Experts of a small language model.
Size: width 224, vocabulary 19052.
Below are experts of layer 5 (counted from 0) of a mixture-of-experts language model. Rows are named router (the router's row for the expert), up (a neuron's input weights, with its number) and show model dimensions 0-223. Each number is 128 + 32 x the weight over its row's rms, rounded and kept within 0 to 255. Numbers have three digits each.
After each expert's rows: a language model's description of what the expert responds to; "gets" lists some tokens that make up at least twice as much of what it gets as of all text. This comes from a sample of Wikipedia text that the model never trained on. Tokens count by the router's weight.

# expert 22
router:118141131134167114088099120168152144129116116070124134146100089129168138121113141126078083184126069108154146128185097160115154142129075097096078151087076067076108160103127130112147107128123058129091147119150156114098124079112151156112107139130158059120163103182091203137144060099081061162133153101131063177066155180084169160134123055138144120160100109103122180137154116117128161082102117126127132184121130122081145127147066139177165068127100100117095102130145122166153138127133109118138128152128164195178092127164162150201134101146104132181063123191098167146150124167072205115192107155074136153123124104124109133130112140154106158133087163089104114104117139123110115188127
up1:189050118098075107104092153122155143133087117151143121088084125034099180128180134163126095099108107066148157120115177157156138067128177111182128168113191095135111089164158156119117150096119106155135144108106163156109182167121133108107109134176123157150143114134163104074126127140164198131149138164155142118126129091162093149159141133092114145102207108127145121117175114103125110137089093109128132133081128121124165152109105107105159122152157100121083198111120130133149069063132098116155141134102189107110158173190128159127084069151107135110114214146173160150144154162124113164125185077084105123053169105129104160095177120068097118158146138105128169112132144130201212115116
up2:141093153027107088096160171163129138160105151171147120158050120134151140105162145084074137147081120124139143119099101130088128148144114115150076161182125123141114163148087124152106078097103150081109176077167118161113072116135148172088153148150151086128120160152174096128075088047129137074087090135113102108156148130138095097139145136122173117157143117142105135121165132143177085128181093163166091143118135112123132097100087106090072139096116113108086101170156167073079052127057110115166128144157169160205109124147101144180138115133141117096161141112153131109051124130098133094100082182097131119200092073131131141117129082172101117162193121134161118119118150181086187109096
Opening brackets and quotes. Open parentheses, quotation marks, backslashes and braces, plus the first piece of a word right after them, as in (Japanese, "Survivors", \alpha.
gets: " (", " \"", "S", " p", " '", "("

# expert 26
router:167125117146152163149155089100131067135143138189158125161094074088150157189084117089128081068108113139065180126147118066078128065114100126141113113112120145107117099110124128137066115126132167160174112112136103176072176165080192060132174143156150184104191197095121032088131127106089148136152134126090173124138152184057172068127142078134126127120121097118150149136086120131105170124090131081137124154096130143135127133132174131101122121170116111148178107136101073177152145137112101159074159077090117122212126112131106090111122146080121138123149128128119133122130130085184135123154139123155072085137146138202162145074113162126137153110120066084129167119130113177089131165123
up2:024135115117112144103117100145082112097063118136099141139139135194106158124134107144138109111065192141102096156109119180169071122106110119086123099099166100123060133149094154084127159117120112121135140106165122132187131085122069101121098136147165105171076121154118111125146096106119105108095140124198146156133130158113073150091141128117150083134156128166048140150077135102125069121076121155160078123138160155154059136129125200097114061100084142173138133205137115138139147131134096151126139096170153159157148151068097122124109187188087157096175101133143145065128148151178099126086125154154137115113140076102178170110133103172136149123116168179167047128133097120153135045146
up3:164100120131073171094069132180111126141089166155142130103107066156126107118142109085155107103176123080088109115079162123136114146102076186145155162091113092196137149112084140113144109088109125103093132182139052115101092087129064155141104087140114083123086127152105123101127118104074089162158066118103133090100061178123102163145138100069082069111176182125141076153141146174086145183135105167131055146140188159126128077135166121109075132170156137106151142116163097172143129098157147128111120128145089125177125114193166190127145144143139126155149116103165184111130187119061107184122110096155166195082084121130119113133113073158125169125179132141170132112158161131140112130112
Proper-name continuations. Second parts of names of places and firms after a given name or place word, such as Park, County, Street, Hill, and "&" in Simon & Schuster.
gets: " and", " &", " County", " of", " (", " House"

# expert 3
router:163158163183108182088127201137101126109078134062111090062183167052122137132163095184156067129151088115148116135113137166187119120127172073103072096115142115149157158133091137152134081136156075124063112073106080162155131164150110108178140130116142161092090110100137092128142158081189118090061144141143142130094138121127101177139131102138204069119156120191075120135086151163168181138082095199135124102163068150130147152090116112133137069148166132136150151096150105126130135132088142081154098108145098127083125137169044148070110160055121122128118152147124164120082149110167143117139058130125107104129126149113103086138111147104140136116107111144115128074087121140138108096159
up10:113106145147101095097093085090126110147148158130073119158143133123107147175125151110140173079099125102166068124085067097113167119123090113149156113106125104160096171148073154209104143101096127111101105090151128129054160161062156089141107099087094143162105124127135135124116083110122193175166149186160144081124133132118061103165145131090080156179114155123118121121142117143124118116111186171092129167088159175120119096143137125096118140131100126163132148142114202118180085141167128105165175153125171149135124117211110060095087144114112122116127091064117091167129177093203132162150143093073157079165083111126114130151144144166198204109157173074120122128167155115082161163163
up11:075123094121132152157146174121074126154187136177100102070137148115142079150110091126137170190149107155141114158173150078089052132168112168123101152104107146097120135160136133100067148082098153129130095125113125159138113106152090161136093110092144136124121081151157137153134085115098074075174104121095131083103178132104167155105149170076096059137108142161145117122153106087168142151087126145133139133164145100162165146151175069115155091069151135109066073057095149155122140116126166125135101140143101099132140169093098121107055208153129162125121092148151072058161138158093120096089110179156070140132105092122151211110125079181120091130074184156097108144091179131133099125155
Table cells and royalty. Spaces, pipes and dashes between score or statistic cells in sports tables (0–3, | 0 |), plus °N, and kinship or royal words like father, King, Prince.
gets: " ", " |", "–", ":", ";", "°"

# expert 1
router:125125148170076158110134171061050119077089119120154085104130129180168129107152126154163142084138135130141121101139143120122181128094121122178170120098102159098111104137110144141136094146100088054185098165155077201151124149165123131172121171072107157140114201113069080115140116113102074098143157146153115125154165173099141155093136122107112120152138122183152179077129164125102187115127154117127087168160149128142110137145115163095104106107074138190133094181158060138137194115120114132113129147195171157163147130173150128182081163109058136091132109157216167094119159119109124095182111121087189122128087173133167134196130138082116119144187166105160151106144132153144098132100
up0:077171158162178110152098118196104118115113159135100064074074090112165138173115112117128158139123103151102129136125136120080142092173145125110088151162081141157087146108168128079098075160164089115164095077115154145071129095113066102107112080134106142197103101128168055128115091061112098092106100116068146106114085120147118101139083148114128097167078139148159096059093129170150124178099119121079139104104150151116148151126140074117080104062192120141119078083116165186148165107063112138130141156121156062121101120164150172117108055123115120071099149163121110092135150098109139102040168156118068152133144163101160134108122076110135120114148148105102177153160143133154167109121
up1:158062153100152101096117160093117106142112130156092153099108137184153099110145117055130132161118186107139162124115095129142187165162144117082155068139125142150129129134139108128058080148181159206125146127112114127090153154138118138163170121118102143052192148155105188163133141154134107146071098152148125160180112142157192054153099108130108180135046137113110118094142107104095099194123078063147135132120098150110081158134072115155164150108130126132105100094077111163126116155180121110127123177110143124114176142057142114119162147154178106152154128118100062097111128082111170168170092173211158118155165169181096139125110144149148101129163122139080156159159159178164184134145
Markup, math and chemistry symbols. Table cell breaks, paragraph breaks before == headings, and operators in formulas, SMILES strings or stats, such as =, +, _{, .470.
gets: " |\n", "\n\n", ".\n\n", "==", "===", " =\n\n"

# expert 27
router:156141147135181191124154148112080130161103156101083147089169090047115131179166161123131083108147127115101104118134152070109116119151133116166135096103108149205168124094118138175163109144173112143178103075139039104145104175157101113139062116149061168143091081111092042100117091083121103102097127077135208109131135154172152148104168109104137107116151144172127140079153183127167144115123156165132096180119124123114129098090146093092090119119139089109115146125088115169108178101114102082124103147189125111070149082152147122046083170114117175075128151166114107088130129126176107109075142115126118118070163137142131128114104125136106109141103069148138133026127164149148120139122
up0:091177098085162162166118176146068050155116108144175101125117171124132061156118102197102108126117121221156111101088152140125105136136137133144142086125151151123198090104153133071162079106126113109102098199106149158172128118094130133165140104124205097147125193111120157144144128106108088153144084134130157132107082155093129076182170137098116137122113121138100152097112136116102091104102104081138067199144150128059160166103146118127165107112107190149105104188068117107125171138111122105135164178137105181099111109132154152111125101121133163108117141043177123193130087129111091144083117114143104136131137174171128098111107061137169118116180102160066088142146059162122103134096
up1:126125167123196135144206095032146084120157159138166194146160182119188107136092110066060132124110148137155119162109134150133147160153096098169081126081154132105128175157067115158162135156157108131139127131145109127083095134121134144066154119109107115079131119118132138158146116123147200074089052125184102144164135119155116108101108125178186126158119052186093177158139139127124115114121104138095109181102127066134111117103120137169138159140153092096088154049129169104149176072091154156144096118146101181128103134166166108146180154170099113121161153099140143144122068168133095180066122180151175149130058148118142167091122106106108150137110164093090139115164131128160087114104
Table separators and first names. Pipe and semicolon separators in sports results and stat tables (W; D; L), plus common English first names like John, David, Robert.
gets: " |", ":", "|", ";", ".", "-"

# expert 14
router:151118171101122156175134138152096145139112125101173096140107121192158060169111099195121135089123151095121127106153119163126132138150160139156126154146126141090184137174148096123119099124117111104099121095180068075093094188187175121095128123141093176115145088126093154097082165139082157125105101119115110145130082122055184109163065094127086180178112098122122105191174123140150146172063194147158149175129129160146088174167172098088101115091154125094085132092186176125112128171105141137126096105139089058103113112152088082111086118131148150115102123172114082155107085146113093077119102132146097080120133180158136149091148161110134152095071067135032126142164095116141110085134
up2:211090191127183126120109121126137188069143182138147107154079156088152159125128104136087133119176106147136101100119163080128090139109119097078167149058140068177139168133127099078131150106106128080104152107181109152143099178104106184138190125127096131186139128136167163171124095090104152145076112182152097057143114104109129179144095138207181081127131152142110151142148135159146116152101140151136142151166163099058138135094122104129137127146090194199088118148158143116159124043130088113125144144133176142109092146093165095167182115139106113135112129147140127138100154132141111175125107139136172087163090118065112181140070081102131179136182091154092105164136104153138154136065
up3:142201119113178123121140194110109121132136098102112058164107111159098113066111136118140117125166150076111162148151108128110169152095145169157139073105175095115119095120134178148106076171149096079174122130096131113123157072095149177099034137104167147174066097155165088167120192141164160148107104104098123111167138144101083103095120132132094097116139161120147132147178109167134131115102104193065071118096140105186169105177092116165109091138149186067117080135131159131081153121071181188135170102122160110168092157111099131090078137109132132134157094136087163128131189136193168146146202134132137117097166100117106098144143108125146117150143179087109193177120157134121094104133
Institution names and succession boxes. Institution words such as University, School, Museum, College, the "of" in "University of", and the pipe that opens "Preceded by" succession boxes.
gets: "|", " University", " St", " New", " College", " School"

# expert 9
router:048079087096123112089132163124195154192103112120070145116166157159131134110131094097136147133123124124186131119131136105112108127157082153048082078130077120077131090132155152095096118156149095122156121143067164104137149151117135165119124128146140153089129168166135184186130111177138137102108124049120113124143113177063165133208120157123146066163124135101162172090120142121058116112127107117049138095114105094095134118090084142150073170133120166100077111131119127113165104131132143092133160153198137141066116127163193146214123150103140143162139170153130180155116084128159182143159132167101208135126139134059144106165140128197136166113155159173128120154157103124093135112115
up2:098149147085062134088096148098148093161102149108096087044140110125123076096067134121144074107120137095196070198188161138146143053096107116098147085073097111133121182172147042119104107138100135122153109152122131158119075065120090187169182138101151128082133128114130111120112124178121125142105113092140128134127120143079131130142187093146121085119068172128169131113092131156087104147151129117088140105153131165133172165127117061051147135178112134129192175160080115107156115188122106082064135071119138129121148102133153158118132100131144102100173121171119105161129063128156109173182121123132118106075138153118131103149115069167121088122057109105127182100133091138141117098123
up3:152083105136186103120144087113114114086183149128146182082131088105140191141148172143095184112105109093103141113146096064148135101154154130107135144098117130059140123113165150090139152111201119180090199114092140107164213111138128088137103139074125131147161141111069119097087155189130155140092069175164113139139168124059156146138095139097121132123148168122159136078135052099087122149122086165089079128130122133129154100165093133123090165150175103149128075171133101113111102081140127130092141160159113149186196102103079155109119104114137163114071098140062178164124158079094154185135155174083104136122160149133146172125116071164152147098129120079104070167083108120137163165141
Copulas and evaluative adverbs. Forms of be (was, is, being, been) and adverbs like generally, significantly, often, very in evaluative or descriptive prose.
gets: " was", " is", " be", " are", " not", " \""

# expert 13
router:154125126096144189130140033109168103080167133152148100141092141115077133176094102113147158154077126152087191127193122172118103120160104146166113116114151106131192130142095140159143133124104132097173125154195099142088150176130102148082179097122108140104138136101106142177158046165108103151074146184133043105077124089127134131100128051129142150127096144112127126160135092117170146113151140088080166156162107098082131111131201089096178082144138123206137152093120148122080106145148101167104196149161116152210166135134163081129140110146100173198105114128150109139135117081133118079113167113073090131167096127152124201091098150139105146153131106127143142098159134185131159126127
up23:074079149128160104152122134125158075187056117128118138064125108152089126131130147125120125118111146169166123153128189123138121100108116139137116094093127084130193126110076162161128178145144166154181145137132136120089117110079168161157099054185185088163125138083127120169145199135124136109176100152134138176125165140172089141114120131125086146133116173160147149175143175151146150145130114173092140115161174136149135110142150073144099123118186156132077145142172125151089113137135129137153123099137119142123183137151180168062144111064171084157151170153098085136158156137166132123069098112148085067154162121081123079104104110072157141094127021133123169117121105096022112077078
up24:124146143095193096098088117133133148131174101124090126133108146092126192064122121124112136202116084142157116146107120112106129144093115146093201204124159129114132136134127155159111167157088136095094123154135182112085167157137132169142153153159132111175155123088065124152154080127170141096139178086120128168116155162162086132131118159131102092161179135099143146157170172143075196216141157205113126094119122140145161139167153221125126110135115135132091178144058120138134086119132124126130139123108110114124179112113114149159086128124069100155035148112096144119132112088097154208169094096122186126101137136068146160083151084099117141140112123213071143120172170143128102162176
Initials and abbreviations. Capital-letter name starts and abbreviations in lists and election or statute tables, such as c. in Geo. 3. c., St., Mr., Co.
gets: " ", " R", " M", " H", ".S", " c"

# expert 8
router:176142146115068151143137143157118115146142101074117147138169154217166141126146140081114092158176104148136119124087085121170169145093123155170111114174110159115117060113141100123129116146145092166136164104166111128095106159153175160115157163117125158139132132060122103076101033108139076093106147126094097121209176177113126103140133074097153101106118144074118062121137106131053152105053114152194131173083106083100133117155105096151085167161129145105146132136108098172092160093134074153131136118123128169000145062157100149192163143104128118127091183137128107148096117136159148093174128142134133121134121094171142121128144083119153110128056130149103156098120162149149128115143
up0:060127126217130131141119122118159127132043129115165054130151157120125091138106125136112119111135117146125125016195119114094111097090085132184117133125085167117134121099142113134122140130176151120151070130134127112079158133172096155135119178152124143155136103118139098169177192115117166121104164140118127186123146106103134158157194161177133119127157136137095112066118152230121126157121148086107159156155128178218169115078075174114134079121121114105102090113110150117098081081142146084164128157130135139143204146152172082097127087126084141121137079116158134147069082140120145122078069125102166192145157166142131069117133088137133109146169119189173152116174122138131102112107
up1:096087073098172140143134158068114128154137082126073085115093143099088140130092126147101130153112103152068173124113095149145105161151135119113088115142133101203111087117088163121069157121149118157133044101121104133088183150122098030071094072111102129109096102049179128160176151139119196093159150109126127089105158136127182089163149138119148088157072103121062110056149135173164154157092130098148036104096153127109121138135158147128199148075138175119157156101129128149147133140131146087101062169145099111154124166096118102113099123087175109126144114163149135108155148075144168091088144155117121115138140139106156179144156126183159159104084109080085159107128127169153142159139
Clause-separating commas. Commas, often after a year, season, place or name, separating clauses and list items, as in "was, against her wishes" or "Lowestoft, Suffolk".
gets: ",", "),", ".", ")", ";", " –"

# expert 20
router:143123142123092153127109125077076145104134119165163136155095130130142118138117136101124128105175120136145113115089137143141185109117108167122122094117108137177119136118137161139130103101124164128075122158163101137124123171120170098223144158139097150064174202082084131086108111183120113096098082155112202143059091139104120134101090163121089128100105126122152144119127185152176144080092168156185128147113084182157093142078115146154161115132135078119112147125148152118127119149076116075177154094137105162045126071089123096064168134087147084099145147167067128148107139081185149106147212210151117138155139143164118121099066109073125093101077125156124121042115116114118124184184
up10:112108104131110082128214109165105117107129125104118117073128134159191118134140139167074096088206138118120156124130102086122132102151106155149157083124106105060137165142118106122163163084142157118166132147068177152086169131128078154140085082081134088102162130086133192161151133166145121140125198143124099163076131105101103217143123120164112105111098202112080149178107120157150124108074136199120095136167065197123128098135149081123125113126097124148144135135155152108202162102123167135122161120131169189100149131114100189153167134120200165078125143132093145133129162132141141128089126168144145081141118155142112200123091129176123083068088177097133153156100093148051146135125
up11:088173129124154092216157126114093134078090173147066119137122143116124137070163144156148166121077096097147071158133095125142103122151061133149108062090154088106101074138171142169119148117137109095104109093105174141202127196171086144157133147135110075121090067126114153166143078089136105143095143101091084141125133092084033143165146121143086204154094136166104119130128137148151085044151097101148145154187077143073069162113145129091065145154135089090099056134112095151128139172132112092104162171155135179126100164148100114123146171169131164145116121120138088188139160143133122091100131145139169149151162135148135147133114164140125105142180116081149105150117159162124182133133
Articles and table pipes. Mostly "the" and "The" after prepositions, including in titles like The Northman, plus pipes and dashes opening table rows and list items.
gets: " the", " |", " The", "The", "-", "|"

# expert 17
router:156131118143165133174119107218159137055140140136133148111152149057116164138071124123118169136124199160170088097097102142132159109095169203184130150146171105138116161129085168202108111134098154176149159183126106138123145087174102137107150172105133141159097145148089102133135115141131167101190117139125143088174182101132164104114148157094157124151095118079119147102125183095089159096117129095118144209118134094151173139095155100095180149131154102143122160170142146157077112160139179174183156207117133072172118147132162113096139164161107145132206086123097082134180170125133155072122076137163164060136058129126088123107082165098169126107091133127122103122153109128143129108104
up10:093103119154122118122156143118149122152173086079119146127150055122092166097086138133099128168121109095157165108120086103111066078122141153103079137137160101123186131138119151067080117078157095085099188136164155062148120094118122068073124098097106083185168141114185137040202164170105131131140130182135142140107179211132141137114105074080145141159176125100138164147151116163096149159153111113102125084176132042165159112133156088134171119153130164112174127150139114107108166113076118128141120130105176173122137152097159096091114166089151139118155075128164146153184136137116180085132087185078129123116143098129182157112108086103161065157124100119093164139140175136121078115099
up11:132157130124105049088102078135141105154192175183098138127082113117116132124130115082154115093186144184123153139110069142154149189066084085145147125079145181173093150150131165116157133165130113109151134186108078079125121107139161108161168119136150112139136135109146207125090121100116119116150120127143185126107108116176130132116096143178095136151105155122123184117094074163055166136127162198146127083135154190184139113131151167130117139086125060177073114151111139130112148119182115105120145139121077174102193107188159142086156110136166184150110156045140114099127138076122114132104100067195115104087188171125120099141176112187166115162104135117163111125129084104095147138126
Prose adjectives and modifiers. Adjectives and determiner-position words after "the", "of" or "with", such as local, British, Liberal, senior; also digits inside coordinates.
gets: " his", "'s", " her", " and", " local", "6"

# expert 23
router:113090138144171077115118125174153117113142112129038134121102113152148100110117091113107190164120140153097166152185156163121094153151097168035139071171094128089070100107094085091147089095096116158144136109118164145133073131089137113142128128113106129178087145150136196147183201134125077127160108146166103148095135119111186124139077131127112129133187052146147101180086182128093152163172098174090142090075133103116138123130123121144179151107132163089170149113151164071172094067131165074149062096093129098073143126125162124055131141164146129122114076168162164123132162120108142100118107143114159130120084156079173189123136129119127162122154170131149162137165168070132080142140
up1:123166100107125130147088201097127110104145143084070116126144126182136159152132080143164087158109153134141095124119115117067174083113122120161079146151069168110147114117130118099182092181178112051137134087108111098054116102164112096112084122141108106142181127161147183158112094115085078174151088142103086112111082108201152096192138136155135113104120166155218160153152102136160108118117159129130123055182199128169104153125168109095204130092139118085117112145131137132127135079131049114121150163113082164153111092158186142111132118132097132093121131119141160180109167088128110167090151135115118161183150192094102143101142140083061108072081142150140093110132142119169153131155
up2:174196159125137113144133115137100146126139153082145122126060131118139066162103141172057128121121093130140135124180118120156157109127081134142122110175134134159129147094135121153115164138185193063107167066125118131191135149128097142146150149122092078099119164111148122136166152073088152106166084171113169130146094109097166111156209197132090166096169112122099114068082158154092116123144177176130104182113160187152110121132143172129132157135157124166086118096109143108172143088102119093160105119168161115140077073127083114132119189113152109120165130152123126128090133145103135198126211155132093134153116075130136101077150148113073137222065099049153160099174141139094117164157
Line breaks and participles. Line breaks ending list or infobox lines, words after "was" such as born, known, according, and prefixes like pre, mid, inter.
gets: "\n", ")\n", " known", "-", " (", " |\n"

# expert 24
router:116116093111111093106155167070207135146134124129107150107121089080116129078119115111169078130059122165097175111134120151103136123179114090100130171164117109210127214118097170129112146128132084129126048109123172125109108125104092119164115169127101153159160091103158180144132112165119147080111118040169167183105155147118135164162125109171156100157147125125150138165115079140077119134113147149166112129097128144134163131057169082134102200140112070172176127120160089045127072108201034108113130126065119132069098135142138156144135116137137103077098179153115155117130091102099063176176102160161141119132116131100131112156160096162102151138122134123152115164106124146147099106079
up10:102098150176104168133140131102140090107158137142147129099189105162180065143092180155106167102144102130139064162165124171085096147164108111070084146209126180129070128198085128094147192082133099068134121125106151101119165185136144091131137138068140131117120115119158082102189159081207142161189118063109139093104115112126116148113125189142090145161184145150150151114139179111107107132179085128070129085095162075161068107135161143123130123088064125138179127105062121192172137098142133078165141159113129122128084112129083173117097100177138108154090142105155121088152098129131103167161127095112107089146133075097139148131139091175146142170102158127144125127145124072120113117139
up11:146182132151172123102114077094106076180131097121125091076094108162185135104080148105082132155140117127138061116122034098122126141105103087087199082136076095105113169186148128104129105083145139180146154123155156098137116141158144060176100166149155124092137152139088092128198138119163139088102161112156072125147145113146192127127111172111115161153156140155143172115144101143115113096099119134138092156127152131159136124108135126080124114089124138094120115141123071094170172088123164161134147081164184154126150071129114122138099117123147117143169158135221125138151083125184194125104088153174150174128166111125140163061186142172141156013115131170141064101108137122107135158116
Prepositions after verbs or nouns. Prepositions such as to, in, of, for, under, through, into following a verb or noun in prose (fell to, merge with, town of).
gets: " to", " in", " of", " for", " on", " at"

# expert 10
router:148097107136133133170134142153169172113041123120154123177162186071161158076104103156155183124132161112125091096098148135118085135127123134179126143109137140131091154107142121142120141111144103126100174182163157170104156122163101137144134169119101114093121146153097078060125098115098137145154089135126095095156169135149129089096176137158165150105114111079117175205106172150034097078112048145123164175162064158118121113082113122149145146091175137068134192186093151125085165179043170130193099166066165107133156159067106124152105155172106078127177141121104139088134169210142108132133104154170150112136143103160150124102149168132097105163133151098162133113127159124120123136141
up0:138108143147111108120124133131132170157104075093141100132121152166162114114119146146087150111146059090175189119094096103123114099144133085096059178178165151109131134149174175163140125100146130144168150128085153118135154134079150129134057141105126118116095097093151136161085053112144084163127132101124087147139162115101120136152122133091129200102120125099142222151152043172111142122104140064139127190167093114142085161129206108141100109071100110104158153142182152189238130119136141122088087161126139146116105131083133148200145140104114141088147106114117126119183078095178132114186150163172135133122163188089062134122098103125081166058137154112129095154141103162148135100127
up1:145079143146203121234143143159054064163137147126122147155115168165132156126098149144145081108112141163061140139148116104105105088130163155090112166191101143088128092140106116077105017161134118146110092139175168117132184128121150091121169109150163029173117138121101101125100157126140115088140111136178123098144132159134171148130123089145131187121117116108156145077174059125154108093141089100135190094108157134183145121113189168163103133083127044088170113157103117141154131180113137139094144112162115129165103201079133137188111139139138126092165124101120144125125162125117099156165088165134164134133160133102114128131101139146132163067146083092065078163146140149103122127148
Descriptors in biographical intros. Articles and adjectives after "is a" or "as a" before a role, such as American, Chinese, Red, Black, small, plus stray CJK bytes.
gets: " a", " American", " an", "),", " El", " Red"

# expert 12
router:141148068081157116105127163148166144150119142134078154093082100060126166095109111097110070141119166123108172140072127069144084104145130110133091196150119117191161110120111140113178142088080179174119087130066218109109201146086118125146081141123158151142157124099144156181103195113114159125144134098127154161160162135164129138152103206175153118128162130155095125155125076097051085115133146115153122150105135143117153094117193170128109203100104094153120068099151117104136089126123045148114115104138129126081129186113086170163110095130079099095130145095167121138102134101095096161172137151084110126115147130079111119126110123181116137126148157127165119199184106117072159080115
up2:127095123190150132117109151132129079172129166098113142111120122141128116115106122095203099126099165120117158121107146103125175138120087163099141111119153111103142130192148068105124138136110106144215140170145129153126160126065053129087175186134140098185122163122122114114115137094179132113142125129115147134145148125069206164118124066084146148162193084114123133122138152153093176090113128164150182086083136177168112089129130157198132140107149104094110143120125114125175101140061118112166102134135170144151065062127129065163131171161122090111078144088079129106082176141146131142121118078105115117155059113166173087116130138176033144123115122105115161129169211089144160157196
up3:174174107128126162106127178115132144147137160135118105078125095205095095129103121148144101177109207089119070108135121158148159160133111085129140141154133121122100149172163152091104083145119186173086146125203123176098088094112058084140139141158132116129132087129077112118134138125152113114146093121092122127141185113127220131123235138104109146122100126151174150155083092079161091157179099130096096150138185179064178116099128111171160160160153117187173111133180135154170133139160141134157082128129112128096134096144110123115168113179150106096139118143163175057149097168084147121165114158166114079099106081144163077106109118118144126118088107093154111081094189210110116108135
Main verbs and prepositions. Main verbs after a subject or to (began, met, catalyzes, support, sentenced), plus following prepositions such as of, at, to in narrative prose.
gets: " of", " at", " from", " for", " to", " on"

# expert 15
router:142160142153105126150109103071134114095158143135083101157145124190110086139130126159142177200146126152117109139088158100080110140079137157082135095176119159146122072143139115074107098187116146170121149084142086125160061171173139083154142113079114081163142114142108116141139110154189079129111135131111115115099128190093102119154150090112143132162114150147144074193162174103125081084121118153177172131200182135174130138103083140196136107116117174116177191109132130090184123094102096115165149090137118166124115087120142116080217039174108109121181135138180154140094152126121151132155106104158086161149140118203076193118118148083122109164111142187149112136075129128166136142133
up10:091119079107133179168113169126149134076127123115095147112129109158163135121142117111116130140143178123108138081142092237100173145132164126128151135110174086085156096104117100091127128175122193138154142114104138142178096131118065139135173161189190157081140102112164149158170107164144184088163154096116173139166143104162152107153133152159150094154115084093094149097195152103141161090092144141155065095116113049119124235143175147110105119136083098100079135168116151089075110131098134154107088155178100130115129146113059132124114145139128166128129176094149101127138164063178113135153106160152153161113142062160176120107091104135110107081109105199059129084157099159103139106146
up11:114141123156154122130089139126136142144111129152103150142093161108126151123151124165148121149120092155058089124101202139087106136051083111140108076136131131158101136091095168124153111079101116063155083177117135135094100145109005095107160136130109096160117071150163100177153168153147160116130147071141159111147145119121137126148128120089126185123153076081148133112159120118155098156121142159151101066139155094125218083126110158135159112097139115138128127106096139148112187056119109192113151173104202146096140087101167180081131132162129137147134181205111070132136165075137110102114148064079121166108141091129107166157092066179090082135191128154123119162126153169080101142132
List dashes and year digits. Line-start dashes in infobox lists (- Houses:, - Trucks:), first digits of years and times (2017, 1971), and commas in dates or titles.
gets: "-", "1", "2", ",", "–", "\n"